Experts of a small language model.
Size: 19 layers, 30.3M parameters.
Training: a variant of Muon for the experts, 241M tokens, 3675 steps.
Below are experts of layer 15 (counted from 0) of a mixture-of-experts language model. Rows are named router (the router's row for the expert), gate (a neuron's input weights, with its number), up (a neuron's input weights, with its number) and show model dimensions 64-127. Each number is 128 + 24 x the weight over its row's rms, rounded and kept within 0 to 255. Numbers have three digits each.
Before each expert's rows: a language model's description of what the expert responds to; "mostly gets" lists some tokens that are sent to it at least half of the time. This comes from a sample of Wikipedia text that the model never trained on.

# expert 50
It responds to: Letters and diacritics inside Slavic, Turkic, Hungarian and Japanese names, such as š, ł, č, ó, Dzier-z-anowski, Karim-ov.
mostly gets: "iy", "š", "ó", "ș", "ł", "ō"
router:173094111121116149170136084164127104159115160143144117134098124140141137141141105146082088102138110183130092130153117130154130106151158145090127098155172130103162099115121123128122091104130137
gate0:148167148138133083162148084118111136122122158095108125124070126096112131166147123116142129120148135147182147140145098102141096139121167105110114144141140113092137142096097122099114081101152139
up0:137095101158146132136153137086131163138080078156085129108108121101113126106090100131098161105108123173111122149112121124099128136098119127167110094128138098128140142121119135107106139110145136
gate1:140081144126140148095122075131154128118179155146123134080104141105145125139131136157140146134144143125112153168131163110138109130151173161115121146160188077131109149144148148167150112140207115
up1:162129137087107090136149150176136170137127123136138122153160131113105131124046145114135150137136120172123113155085172085162114111156153144149160116157139124143130108097151143136132136119118110
gate2:149118099142105126136144119112162135148140124117128129131114122138088102084121144132115093107117158182112139127101092138133141168114150155133161151125124118080128107169138111127116118129148150
up2:128102109148119126118124162114095111131105097102134109165102111111098128164149084112173150163114141105121132122101112099161118136126112113094086141127134167151112113112162081118093131153162164
gate3:138145135152113112144144061127119132115128172135145128135111096150105134106155151156116124117146172134107112107115119163131136081105133124132150123160171118129129135103059090122131152118118125
up3:088135161139158072132136158085160169119135129093097131103126070109131137107149128144171093164174102072138123099116117085118107096117131106179148134092126116181139119115138103105103104167135119
gate4:151111118118132111104159135099104101190141143155148105092093139132139104116106122113132111139135145169117121104094151116159105166123131102098140111169142098122117120114137106083103159164094193
up4:096157107131145077132118183128143131154148117171127125156155120156149167118126129169111157114127123119117090092089110152123102092109124171099145124116137165112090110107144144123157194144133117
gate5:154165092115141107189145162131094164163156150165134105100147105146130101147156117156115167140151100145091101120144083134152097097120086168135072152135113139078151129116122110104107127111111143
up5:156106108136089132127088077110148113164107146115128136114099159115098140127125077157152152115126109164146167128124073142156145114139104118135142140104123125135150086134118194124123169122130147
gate6:168116154094138118161112136128095151124100147086109114178141149097140117094099143136118101098106135113147062143131091125125112154129099089132146092125097143105170090136136151098085124134104153
up6:155107143125149133167121132097120122084120114094149138116112104113157113200099071155147120113116146127137121091146141065108141135158097104115093159176123160085136149134135177095118130169150151
gate7:140120131177163138141109104145157146104098150138073141144155115156097136103093111130126119118150156136121176113156132174105137135140150146142137088104149153131151131110127148126115177110141158
up7:109110158163132098161115112084165098147147136095130111124166117152127120136173114138117137114112140100119111094140072147115148116103140111111137129144174144149117134138140115148120172154125179
gate8:110115121135132134137121134107111128125065139123115105130122126144133103140125081109110101110125129162133182105113095147094110169181120093118139148160133130135132088126163124118137117107141117
up8:130121094137211122136128160128119108122138117195134128107167164150140128133134086124141099136123147119090132122091155102140164140116164147156099163112112120156102110076103111107095100124110155
gate9:098132114118117117122121166140105142147113121107140120114103177160118092117071081123159084150119119126152139107146084100100104091114132112134151166086114111079161101172108103132153144110144156
up9:117132143157113123137150093137125091133173158165107119149119167136109120173130151123134123116100124109119116177132105151111139126131135132123152143116118139149125090141215158132160134113088144
gate10:113077126144135118159126138146097103116126112123120140124154099146128170075123133139100126169144094139064148134114130107155129167158126124157140113132094140124110171124128087155103125154144138
up10:108118142106114137123101125124189168127140151120150153138140142113151143095085153148117153160100145069127114130097114088119130139139086137142098131119139087139132118114112095166122113161122140
gate11:130135123136111127172122111131109121162120117165094124107119131142128146142154145140080096122139150181132107119151096138152141110103164178105144138145104119100164123130096094158102125113110124
up11:100149081142118142111136166131134148130117164148080113138126144131139112115146118122117086122168127142109125134136086138109151081119166100153107119080135113121154142118084114168141147113147081
gate12:148089101097130130123139104154161087150119155108147142098101089139103141129132082159131104138108187139069173135123110176130134118109121124130134073101117111131122124181137138137087118137151147
up12:135095156162090148146119138141138099134104118092143150118125117117136124140127079135093117131156118112131162131098131144139138127086144162139152107122119164156187134148123121129153102132156146
gate13:118157130104105162124147135137154091132124137145131193119102118132155135115084107119107193107114124146161158176107134133156117121156159105114139084143141115103137133124107136142096130111169125
up13:145136133146168075095149129078146107126112162145153127114121127152163108120098159133140096100101146106105117083125133138076142080123137100156101154130118173114139102102174079100076149149129105
gate14:102134091127110165125128152141103111165076130144108188148127125129150131099126130146118136083089145171124108069124076106134166139130121122096127119112129148121148147117100121139104126162159107
up14:127115119122082127123174133130151152102125132158141129091114139087095147136094113155150111091098131125151085148135127146126121125092169171139155126140147129142167089129086112142166095141124138
gate15:174150101108148164147145147150173096133113160096115125131111114131114108134160089142130138133169155156137104106165125125120128113128105118112106128112117129133109132187079147147172119114097131
up15:163155134104135137150084099134098143122099134119130112154094119165113125129139129173086101123130097131174112126086123122136145083166149142114133119153151088163120109133150149110137131150102160
gate16:151134125135118091176141152147128129130103132140113130136071156126099136126103111092134152095129118162110111137149136121139133125128139189099119119135116158074142136112120140145149088126078108
up16:117094075125120155127150149092124125120185129119114121122134132150135115129149116172113146133135117154125123119141087122118130126156105117119180119135130140123090131117138159109137089136147139
gate17:103117145149127091140121142119110161149126093147080054106097123160136136124159130110140141071126123133139148115155145133159130131130115110112094143119140135165094108126130136129094143161083118
up17:134126152152112110142154177173135153102108117151145091083123127133128132119131158130109141087091104151121161132073153142140161137193123149129112116129114138102124102100102092135084163130132115
gate18:163118157113131178157153098129131094123116135111141112121111161100122090090159144145094115134157105152175140116139129131114111108137118141163160092096168115173119162121129097123093109110138099
up18:068127102122146129138131181136135131113086117137137140100164095140120184116166091125148131120147188144130115127097145086073109171129124124127136127129137152122122127141165155115124194113080135
gate19:124103108153098119120135186102128094123118139142118150160121113158125105144118102095131121067136106136139116117092151145151099126140142138143204125135139151139160156134137161163099094141090158
up19:123145134156117108118166138125156123177130131108108161112152134097127113141129126105115155116150132112105148136120131150102143152140181100128098121132091117134132119164137121120138127122084092
gate20:108106110135122128148095123122091141148130153138127107159135094169137139115125075109123133114138165142109151117131130139123086103118119112143183082097126146132164164115142099107164105109119153
up20:099125145049075116110118117115119133081152142130177127113154137154148145087168146110152150125120086124166141127121130133165106140130116141101099199124135102138116129122132134152112176105125119
gate21:173167123125125141112083147140126140119124099124124144080140147133130138136090116150082134141129096127106121128115141131142106134139144152127135150171077128093145157146123164101152119183118164
up21:146118117155091119110155155145122126092154091156154147135072123121116142151146136155158163131081142102114158149122150108151106104134099110132093105123136172092141161117136143107138079126149122
gate22:200127128095157144168163101138148120125127111116176127090162113154149099133102070135139145130124153091145124136098137145120086108122127135115133097127160159120116096163105111125136091104144122
up22:160118132134110128125110160143123118118153114111152136121152122159160121172095102187146089094133104148118122120155153137126129137129132081144114117073178151139094167121152089138160132120176140
gate23:116131141111111135136128107103154117163078135127150150129116144178149100130110153132144102094129134124139068110133135076155120137146129100106143098144137104186145105152091172153099118123104122
up23:104135124148105098149166105131105114128144144145151161109148106141121154124103155116135156138104113124107097128143168134107081168170167167111104113117162121129131106118153180142079102157123119
gate24:135107138117112065101158117144133163163109140154128152125118156077138134136125136079137152114163133155110112102108140109165144163130122112100144127139151145101141132110155115113055119104113139
up24:136135140145141133126156140108163147107106093131098152136089147132150149165113141149135109120110132177162113128139102141095137125099110136139094123133095145097155117135110093139102132094098148
gate25:125126157115116141119099109127122117088097171145133117155135094169172191100142089135103146123158134177091156149124136111129162096139145172146137121120111130168123161113095101120115154163113106
up25:122079100086103139142127155098106111112132158115119113104154161121136103087145116090095174133103110148136071164146136152106121131143114151124079135130137103128124118118137132123155135147157127
gate26:121116115113114097126096117163116153118148083154139064180123116116149108101145140093115098188108110134112121165165108089139157142113142139165133092112105156138140152103158107127096091121143128
up26:081127089119158153162143147121107144154157119119150120148109118149140169103143089121117164099173161143133084157100062093131151120122144087145117135144102090120121133166154150153204144121102111
gate27:133150160142126190177130126130129157112148128130143089122127078097183143152136111162117143095132154120119101128099117146119110122134152141172098146141115106100164117184125102114145145155152128
up27:116102156085144122112125116137159111140170149161116112084107123124130121179122091115103127116111108143131142127139132161101095123118098164108108132197082134152112103157128138159165160162176118
gate28:129113151099149143145113094123098127188145164115095101131150144152148114129162100111098120088099112177148135152118082100144136125129165121086133143156142116116123095099145107150105122157131134
up28:121181089117125149139107107168133121138147119145165136131119152086108161109107122113152131146126104093146123087149102147103150114133168116115130134172156095108104157110100107139133177115112137
gate29:165133121125122159142096125143152099145172108109116111118134122128149103161153140130136121054081112107091137131154125130132126116173153149137174142135125130108124133133175151120078093127141134
up29:146143124106119148171151126130091126109155138112090092136171132132148113091115128109161114120141138099143140125145167120096097106106089124131096133135149150094089117144163116152140145162133185
gate30:117131134142079087126148119143089106194116154112114156129106142117149133133110205109104106138112133111135093109151119156144099151136135130091161116139114140152114133083088171155122141170113109
up30:143090122146165114162124155109142097147136128176114117080135111129119130172120162148128115098157092137128108123103132129119125163164101100129108123134117109123105112127074143164105139116144139
gate31:139122106091073123142179094128125105141097171145113105162105151157160085140107145091101079135111123131120174108097155093125138133136144160185161105145190116116160145113136087121147122104198139
up31:127140105116104087139152149138148100157112117109119141148152133113129194090123136124115095183134145143155115131120136109115110162153100117122157146121105120156110140120117142142149216132145149

# expert 2
It responds to: Word pieces inside transliterated Indian, Chinese and Japanese names and words, such as Kum(ar), Bh, Kh, Zh, Nak-ats-u.
mostly gets: " Bh", "iy", " Kh", " Raj", "ō", " Yu"
router:187084125110113122143142102165120143167098119124139140129102133117112123144126122127079085128135099144127095181171156142124140104135127145106115085134154152123145131122116130119113073108140121
gate0:140144171135087132138146104175110102126113140137117118154120164103113180175131121093139122080123148127126093160143064126142171169116124147132156098133125123185110124109126103159144094107090171
up0:087167093143153131077140114122131117188165149122181119117108133125120127133123111166138135153105139155126154109120117142124131129134100154146125144121142115130113146108093159121194193163135173
gate1:135137154144140157112114121159131139174102163124096101120136110129150122135134096131132113150114176109163137130096133106119111101109115134167115076167146110141120131122094127131150145113130161
up1:154187080124113165112104132149089098110106145124149114163123096162115138153158105105131143129154105125153102145112129138139141119137118188131175141108109130153107139139161185109099144154102110
gate2:135133114118121130135097128180099114091106139108129112119130143126066129140135086150157131084116114104113070151169147126140176126124094097122140158140133154141141122169108104128185098083101108
up2:140127137111116135139127077122147127122167100160142168130166145111107149105107114143109114170130083107090193151132076143151156132104111174132134093089152127092152128164108143088158121133126107
gate3:119106144120085094127121141183130060140127121156124086164117110126134113116161109114138116122065112143134142158149119158123140102105135111127164102121161146147099152097089120126111125123136130
up3:161137109168160130166152146111124127134113109091102141137170089131155124127118116168120140146128126114151117136137080128099173113066131097169107106091127129090146115093107130140148160162141130
gate4:178159122145134103134156075093189111138159106132128108121092124153117122143109092162125124142125169091129141157173141164122093124137122133091125115163141108106133105132131169140157101146102151
up4:140100130104101116139118146155142139159101120105152158094121149169126082147098132159144143122150102163137131130118148110115115120157135073167139165124083146136170136155156109132135109100135148
gate5:119127161180150094155157127090143116125162114152141160115106132145147118127131154157159108133173134130179127105135151138144151181124130124163108112115151077165156165107092146105131107146118109
up5:152136117166128099121076136117115127137126148144143097079113151150097082134180149125134112111188114132146150134095136103119145168122074135073089118101145124127134107129120119145141093132117124
gate6:158134098121144142162113147085147113102153124128140128140121111143097105136072133114129101157113115163118051168153117126128133130135109119126139165115114132122159152105136129172134134116150122
up6:152123101126154113117121176196128153126142093105097153119120135071122108178114076127092115077109122149122132131115141133108120110179080158102136136142140168148093124121134115102115131096139111
gate7:186174103122151131112141142155089101121116115114060144097134109120118129138116078131099095105115102125123106155143154132107112120125099176117118117124119148088152120177109150138137080093132114
up7:097141126098113089141140106134136149102122099126145168125100144103134170091117136099092142119123131156135085148097078102123127139172098196096122149138117156122093133096136151093125115128099150
gate8:133136103095096143116154080158119084129135139126132140138114113154188145169116158136129099163158139113156091100160134119122066113136127100147141103107180172156108109110142118111118145142138147
up8:150118130126166151101182071140122103117112187130075128086142112131092142101101175114141155120134149150108139108148146103170164098151097151123119069160121133150170121147135120140138134100100145
gate9:105093118141125145108098089134126165175138138119176133106097096128118155110138112152099099149076119091141131135155109099146111109128160164142124148124063118126122141136144116155128172131131139
up9:156100168091129107124092092119115095131125139155125119141089161133170121097151150124115087135129136133125123123157111126109134120158158115073162153120157137158151098120123132132094163094142112
gate10:145109104133116100123125092131134144129155126097154142130089154129126120159115065116078104114128136075063141116147148113163117149148119148115095115145112164140142128098128126088108121131148154
up10:164124114108174140094148146109136152106072125138149127132098155124120157126087110084084144112107158137071095096147155163120096128147124113122140136178152121143161133093145135107144132127139136
gate11:119118156086110168120100118155145160091101083160142117149145153166143118109122109114121121143121097146128142151144124120146093073131089134117149113104120158121142137107099103128113129105149117
up11:146164123145130122081156095090166148132124146102138151101157175133124131141172137171110112112149099140143175126142121115175141112086165182092115122132107149135135155124120168137145142144119160
gate12:107159129135106125145137091137125133115131116128103130167111136130090152126127158085146134145147117133100090143149127130112077133184120132125130158130136135129143178134140083140102085131099163
up12:130121115139114103085134058093119182096126120140091136160090134177101122151143154127122138120154131119105121136124135154130100103164147162138098143149152149114138176094109101130135108099131157
gate13:141100114192148095166122092120111118164070124139104143137076160116130171159103140130131112178162099140113126158113127140132121108158099169112152076109149107106159115138089126132097138135112171
up13:146183133073105107131173140131139081120133123127119154178167159151101108148119125177107135147103170118102094126133091109130144153091125133127102183121115136086139136145108131107142119155132154
gate14:162130135108138120169151145140160151155140115134167115172122126149142125158119122158078105111146120088118173156107127186146117131120170136141115118134149124132110136107133150170130126143127146
up14:133123163116132084116144133116099124109098098133126154126106115137118127136087163126106112127166110152141172125154158157134076094130128129118176109121135132110145106093169140098163130132127175
gate15:130109120146124117137153127117147147143156122124094080150147128081105167157107145096117118080114156140168117098131120200157146096080121119115104104114137112131103155120160096130129144108109094
up15:166119115159120082145108111102132125137101115102122153097117151077115156118156102105171152127099107134138151127175144117123131092158156150137173101123123147122120150152120127164114106138132103
gate16:122082152141147165135100103142105123130123132143138123113094158118113153142123161135122121125120093150095135153076165134135112110125084116129119143151117162149158154098092121139124090124144097
up16:117145115096144172141128131107111130103141155105120084174132183157164110110138140131142100165112092136087140114131123099134159134135113108100126128117139141125170122127167163095135155155121116
gate17:176134107083144155118115087136110150159153084145154104172105140127114128153112100111123130166137117153115108119136138169141120128169175109100106147128147146074127117145130134164125113130089141
up17:098120108091137108120091109196110145104121150129145113135069128142137143109125169137132123111152108108119105118111122104093190093150180138107153104110098141134148142131136142112142113167123130
gate18:167120129081083077137148157129074151133110150145145120140134164111115123124158137094143109119128141110169129140176127163135133083145091135127141085091118140129136139133120116137135131128139125
up18:150120130105110132107182162138128098112159104141116101134131149147119109133102088115093100133124171143087140129153149121162096166143153102110114165159119128116134122104095115156142131135154112
gate19:177111140104116132176173092140110123135088150115128106145128135131146157122149109093133158098113120150132130147154178119079115147088104131115101122132130151148133135116125098125128112097130082
up19:128119126106144070101127144146175102155129125137176131141137147102155118127135156118124135123133143105127129160151094136140135126108126102105101089132117115171144104136094099149095096156124174
gate20:153112142124121157099126126155113112085093094129112084131167144148123138108098119138106126136096153130136128155134112157122116126147117139099130139133151147111129101163174118103108121118114093
up20:103138103151136139132129105147149116136097114153133119124143106133139099123154111059133131141086147070150137121115117153123141120144100138111110115150148144098162139152104102093095176163137072
gate21:108114167132119154167128088152123144138107104130169181085152115100139090129141127139122110102105120134125141175106117127113116115143095100123141093152137108118125171093140099127103135128129118
up21:123169129119147141180132169111079100094153174151083110141088149139141135151136124111103132137144165102147132123121128108100118133147159128143135129159169083125092127084149145116165085093111120
gate22:155126170123151109121144091133084124132152112170126110101130164120158122174127113137121126135096152141112125158137162132133092162122136113124100142111138087128132126146136137115106119159162159
up22:153145146147097084127130111155153123148160110094186133110101124093172147108113144133145147085153104138119123108097150169132120100100116130145166106128129171128137127147140147128109156111093114
gate23:146097146176124141149114133151156174092092143132135172116150170098104113148174112152129108166148110120100156166099138112134128137104157150151118101086099122106096153096136159136124125179090117
up23:123145106079157095128191160160099126107120106112129122151112122151155169091104120167142138117108142141112123087126122099101114129152135128105117108120110146112135131101131130145112138124095135
gate24:164145097121114117106130129145100135132103115147170136132169122119180118125121112119101129130079164118102127146178117126098092139099149164128097122110143164094119129135147130134141098148111138
up24:140114123133096168138099128122100123138150168130090137121151169124133168112138135129100131125105149135134082120100131109133122138126100142114121136133120103103086084108138129108155116172062050
gate25:161129105124153124124128126145169106134140119128146111166127137129136140118094084158143130155131108108138105133153102132137135127110115105137121161161162136136115172127122121116107125117159087
up25:118137134140089136112108117124128110151185130165153157119092140072113123105116129180108135112096138118096139082134113084107122167099140166142133152123113155078122138117088127120141150120101134
gate26:138129105101158123154108106149101154151136116107100119156140167156134119142121133098148118119121121161114146168126104162129164108138109082174143097135139159121167111121128102152129121137141138
up26:179113149129149123125162112130137082130120129097160129136130121128121133172112170141130097112144127152137068099110170113094115128142117132135158105104106165134112113105080149133141169142082127
gate27:147142125137120146139139083155152115117114132103135123131103143113119152101122124142118129152106124100144094124186107189162156122105102145090131094116129113128137142087134145134108092120153116
up27:130114116132134098118134133144165130142158128121103161157131136119120099181143098131092146122166126131145106149133105149079102113141178099152116101144136124142100111148111119103109120121135176
gate28:096134089084166105132132152124103139174124110103167148110116103119127153154086124131138079116148156158098135101088150151061119156119156162103143082161145157082136160119163114171147125115152134
up28:119132086125107142139111102129173138128146121115151148106133139160135136121164096102070108136126093112124105091134112123122125137116124131081135123088073159144148120155073100099130112144131098
gate29:089113098100125106131130114181167106160113107152149157148154138130098105131119138096166095133119110165154091157157107113148150151125146137139127111118115120140113136120118152095120148136148100
up29:135100172118141122118142131145112158163083112129114105142115164078135103111140088133107111173117145169117127140138120133135109125128124105150134152125116108106130176138209111093150127130138174
gate30:111119152136139116136135118154137135116120113108123176151114120144115087119120144116119139134109128115126101106076114163149135141080133138132068110151113107119175147124106115128165114152119111
up30:148134110152096122137135165101168085155161135134108132091130097147122124101100125128125122126144117123139085084161127154113120087116128114128118119115125083135163095136133131138127122159134118
gate31:157146154123131161090134115146154147118122136098124109144162132092128115109094135106087127122129121182151151117148193184180081164151122134120097132146111154109145129120136116119117085082143116
up31:171139128126125117114090166132146131117139091124167146138113062134124153135110131099127147115144155145151093083102123123147129102126117133122140119144144144119089141145125086151140110098128098

# expert 59
It responds to: Short inner word pieces like ac, oc, em, ec in rare names and Latin taxon names: Fond du Lac, tobacco, Calidifontibacillus.
mostly gets: "ac", "iet", "rac", "aut", "anc", "è"
router:151141083105138183150123122149134110136113175123185178129118108183128141141131127180106128141128149140127120163136100116133139129131161129104098104149127154106140123157125147120143099137131102
gate0:121094112155192193135127155134161126124130146098085125174122132165100133158096076151134094143131173134097128108123080108123109124128164142148148151117146164138087158154089140155115120133120121
up0:091145148094080119139143144126103142142128140134156132101138164139118118117109179157106107128106162144187124160148117119123143130121159115152139107128084085160136125137179151093133090149121144
gate1:151130140114157179140111147147166152103103099104137145180129120138110140099157102108144123141141143120111126095109098108103118109138112159095111124170117082156096132081111111153123115101138086
up1:125150121151088101087121090123143105122119170128182134112144128173157134155139156136135119108160137095179171131114088125124116137137095140112102147162118123163141126096135117132129133131141150
gate2:109173089133136129113105118148150133174101133156120171129160077121109149118165111104069100095112120135135163145087113148141132065141123094120118159100140131121123156128166122106116127132107143
up2:134119146109132149109084136101089120111125128145094080127108101141129124097161096109083146111147154159179146120165080091162122109115135182122111131098141126115142113109157131110142127105126106
gate3:108113105163128145137127106152129094104118113133126155134125116161143140157132115165111178152116153118139161118124156157146131136170114128126099136130136128156115111099099128134156114135083120
up3:135151142147148139139107145130113152144168148181108102132108139126100124173121133179139130088131151163112143101089115108135105145151111111124106158175107146160140106160117129165092089072105116
gate4:080122151155150122167171112125114107132090190136119160152098123125152096130140178123179144142102159101140147105099154116112121138116176133132119127159137131150154139127138122119173132103105135
up4:132130140078103142124106137131149144105129125133090143129118123124092153124105151148105113091138178063122089145171083141087104122143131130132127109172119141138128124148147110124116134140143159
gate5:146106124115125126138115091110145110110117156111132119184116125141124115147158123158114134149078149107125114126147098144105157110117128144082105116102113175121153142085157119147144085124101099
up5:134145132135117126118120141120166129081072126116094135094135095130126101123124129140098147127101107098109129155121134153127153125107155167153096095098137113127142124093137142103067107095103114
gate6:117146123093135114158126187175128141153144153102113126084149159184117126135095172141132123116110129119127122086139100112123078128139155126111142104142105154135101134119145134091125154136124139
up6:141110147139146158125147104131111175143097145123107146164164149152150155108120156123103103117118127135122099143140120110146108118099134124143141099131124091134102140126137136095159137199103139
gate7:192145116128121180124135157160099112120093138151140175147135108137128129112133087152087136121067148157150158127141144087125161107131161134170096115146096104132132120122103154139144154112128155
up7:129135123135166113105150106139146160137168161134148152174128104105054085146138175126105137132146161086098131096143132136065103139114089136113105188126146144102127099132118105116149134113139115
gate8:090135105178146143106071124121089102104080105145107139102134118120129132162173131190095121184122158147159113144113116102159129139131124152111161139089088121094138115132096091157165103146124120
up8:095110105117158123103122113104135156137152113119110092127146098135141149134150128119126134082155112125111162135105171127136122123155096139118153126135136111133144128126103115152055156176123095
gate9:138141158154124171131115126117144095154148115159148131137125126163138155141128109131110134150102135117113125146138077165132149122125138133122157137138161154097138105121093151104131128142102077
up9:119161102140173149112149129152090118109124154157143101126103142138140129196159117131134152086117122167177121133136105149131149129138154151176159139106103151139145127136139150130144097110114158
gate10:090164131105150180133172094168130131129120164156145165111112150140163138137121128147098110101097159165160107123141108111088127139144162163114141102171122152136114128132138120145159116136153093
up10:096104183176105130151058121100110165139106091119094114067131143106129101143110150098133132136150142138166109125189117129107118114115140131162113089127126159162149126139107152137149092117127121
gate11:129165111139143135122133090111163138170113154158145130093112154130101193137121122068156139128132103141116104149121108134127143120112130121089158119123130120137170118152094114116121105107163147
up11:095149113124071080101138155098146112130117064120112107119106126094093127147155107145128120123094120129123118154128107133159141143135114121116150154123152119111121137176094108097152135103113151
gate12:136127122112142112141138140127148114125124133154150117111175117123115079179117101137137117126096101107094122103138142136114140084111100136103169091142120162156158149132108095150159123116155128
up12:135089135113125123087136133110143133126126139122171083151162150127111132108146112134107122105107133107139118092150134146177110103137087121144095103158143115142116145104093141145165122105127164
gate13:128153102101094111114149153146132131128109145134157174079174112131115133145161141134153161146141159126171115151135135126114101125106149177125134099145078163109095190107137133132072164126115111
up13:136145130123119099116128111149130129137132100076098116149095136138141134151149175117105159109126192117148143171157141152090120103111111104145100072104103097144135135182124104142136123125156110
gate14:151131145119176089137122119123133118121133136122131144126111122152129105102148118140119163156101186126104106145160135108100114127123152152118118140140105164126118120145095168135150083123166141
up14:104134093142122080102116092142132155141157169103112180152152085084108119099123127087131132120135136130126116117126155167114122051155121128158103124122151131110131164141127105142107118149136125
gate15:161150080134108147109130148132155119167086153144133143152110118101142195098116136178105158122118142154109109152134119136199154145152116110144142136098133149124162127124129134115087093138112105
up15:183170083170171146131113154075146146123161107113134087124130128108096124132120102137117136169110150106164117114130160113083099090133147124169150109118159088116117166120124128135131124134129138
gate16:135128133116113130137136084107121102125103206097126131136151115174116082094130144118098134103109136118134110119137121102095123140161097136129151121150097106107100093124128129068168123150130154
up16:139134172097134120130112149111149129110139152067149104146149179134143143130131101093138121135122118098125115172148124170124155140125140123167178111147104118120134124116075149098152129137118118
gate17:152118095105144130065133128127105123140116147100166110094153128147115132163086109184154127145147116111153103173111125103145122151118129125113157155117155111148143145158180155112132150143109055
up17:149118174107165108109144111168115121117107127145133153096160133138105100146141091128091137122101130163107087087143173127104111131146135128146147131157138104137144128095113110110100122066128132
gate18:130127135067096129121111150110094108149108145149183131119098155177143125093120135156156089155137116126165111098138104149119148135151146154115125139127105129134186136151170166176133112117161144
up18:118102070111147160097155115126152106137162128132101155108134136172128077127100110162120090121089128133113098121134103116157197172107112107144090101136114140101147144143116122143125144120144123
gate19:143106133126153121113128108125120115148131116138127169172118154160137122124162067080107165184106135139153080149129091122146168175159100107096126135145139085143108134138160137104135109096109144
up19:125126097145129204144153139134150127129144133137110122120136128082067089111157132127135137102096146139127130154098124096119136135095115122125129133140115186108128138138115131147106130102117134
gate20:125127103124154146127147135132129119142146120126124148159159102156080124119144133141133108090105132136148092179138117098162141097131099145132135091098112162144086127106125146092135105086141108
up20:160142112124173103096125103146135133161156119134148142121160133099125129072138151143110131105141159101099176120108153167177134142163120085144130135158122095102119142102095102184085083118112141
gate21:161134128118114102159137149133113140125101137141168150149157119147137147131079150132125101089170153135148122102105101116128137121146147137133094147134141133108117135131165159110112170089117083
up21:155120102110129159108141157112129101156138121124122135069126139138143101089116138108137126122104114111106108103133125097095119066105100142134087136127093155135153122169130115125127112128122152
gate22:162114133139150127081139154131159130126094110127155148123143100144123112122158144109101179100131131153180177146116112170142088103126125113133122144195126092130145162058116101123133122118109122
up22:151150154113156105118159141101125161109154123165116121119080122130149164120110125148137163142072128137137117109148092190123171130114149095159181095107144137113144124171114135124119087110131116
gate23:151147105105090151165167137137095118119108113137159140133131121154089089124097155171086147137117107141135136115128111142144136118135159069147120114140085144116115142120158127149122114139096125
up23:122144137115120080128120126113111110105127165155167072155141118105151104090133164090119140145127085129105176150135112137105150158140081114095114153130113173095115129135105102143102133101152110
gate24:112181135112126146150149103133187133117094107130121162157112133147101131152157119154138151122112141108133093117193091104133157129105198154073120147157103142103120137126104117151169148127128150
up24:121109120108089113149182122132139100090127129140138100134110133087146108156120104106160111124064115134115125090158111145121099116150125139105161120167147114170165147128073135130147132136161172
gate25:164084132135130176142116172113103131123116144107139167119112136196094108097123080137138115112113167177149148133134122183139159144137161095119098088127134155093105122136080136113143149126109146
up25:168142110145147131107084150157155153122167133096121142141157102137097163118122118157113161112104125113128137136154146137142109138130151091137170081150135139082079164114118132174098145110126105
gate26:135140144139146164136122115113117115128160180116156127127117119137127163128181141122130127108118164144138117157130145112117114102138149107134132116104125153125134116128112157117093137148090090
up26:102127141115145122137140099170119062128114085125146133141119098099136166131186101135094122197067146154113141151146132103142112133175150153103144115136093119136142131144126149148101153123144119
gate27:154112122093116154091106122138111117177126153124156115139114159164145099131130127164142137164154154120110200152132096122119161126152160149159105091167154132123114134162085127080113110116078139
up27:153105105157151135134121158159101114103097107117073138096084108143085135108088166136125108137149107137127142155119152108149134152146097089113150127136095091112162140118100138131165153150126081
gate28:115124137130079149113096089145130123087118127142158138178147131099142135116142141114112109105145135123106091148151133145152126130103130169124097078107160148116121157123103137159061138120088118
up28:143114099148107115147151104107131127075110142134088116143144120135157158109125133154155134147158145140135164082113126129154120130130151080144121183122081147187138110124151104165148109119144142
gate29:113144095164125211121111132154131124168131107145129110178113134146138121145129118134107132141119150116083133153139163135143112134135125162136087082125134135098109170168151098141158085152169106
up29:089133138152118153122136106113134086128152130149145130102110115149088090135129118068095132137145083163156116105135101158151108188126142143140176100141153111130103151161131142147112125117131109
gate30:131107145140152135144100144163114094124099137156130161090112123158113130157125116123146088153150088108143169114161112148103153152143128165094102105151111147107146133128136143084150150132151096
up30:128112134151094133155144110103115156166114120095103133140133120150138130108105147110098110137121102162221100125137145122126151182135119176137124113141168092117154138084156158110136135090169126
gate31:157135138092095128101125109140169106144140114167135136130113108162144108115150111150151118097112159135103101144108060089175121171136144105087163085185113109135117169138149128141113140152146163
up31:169119130141103103116111137098065147155126159162137102151119142108150123161134114081132124132111150097151108164106116150130129144115158136127106121163144111146122122136151133131101125175141151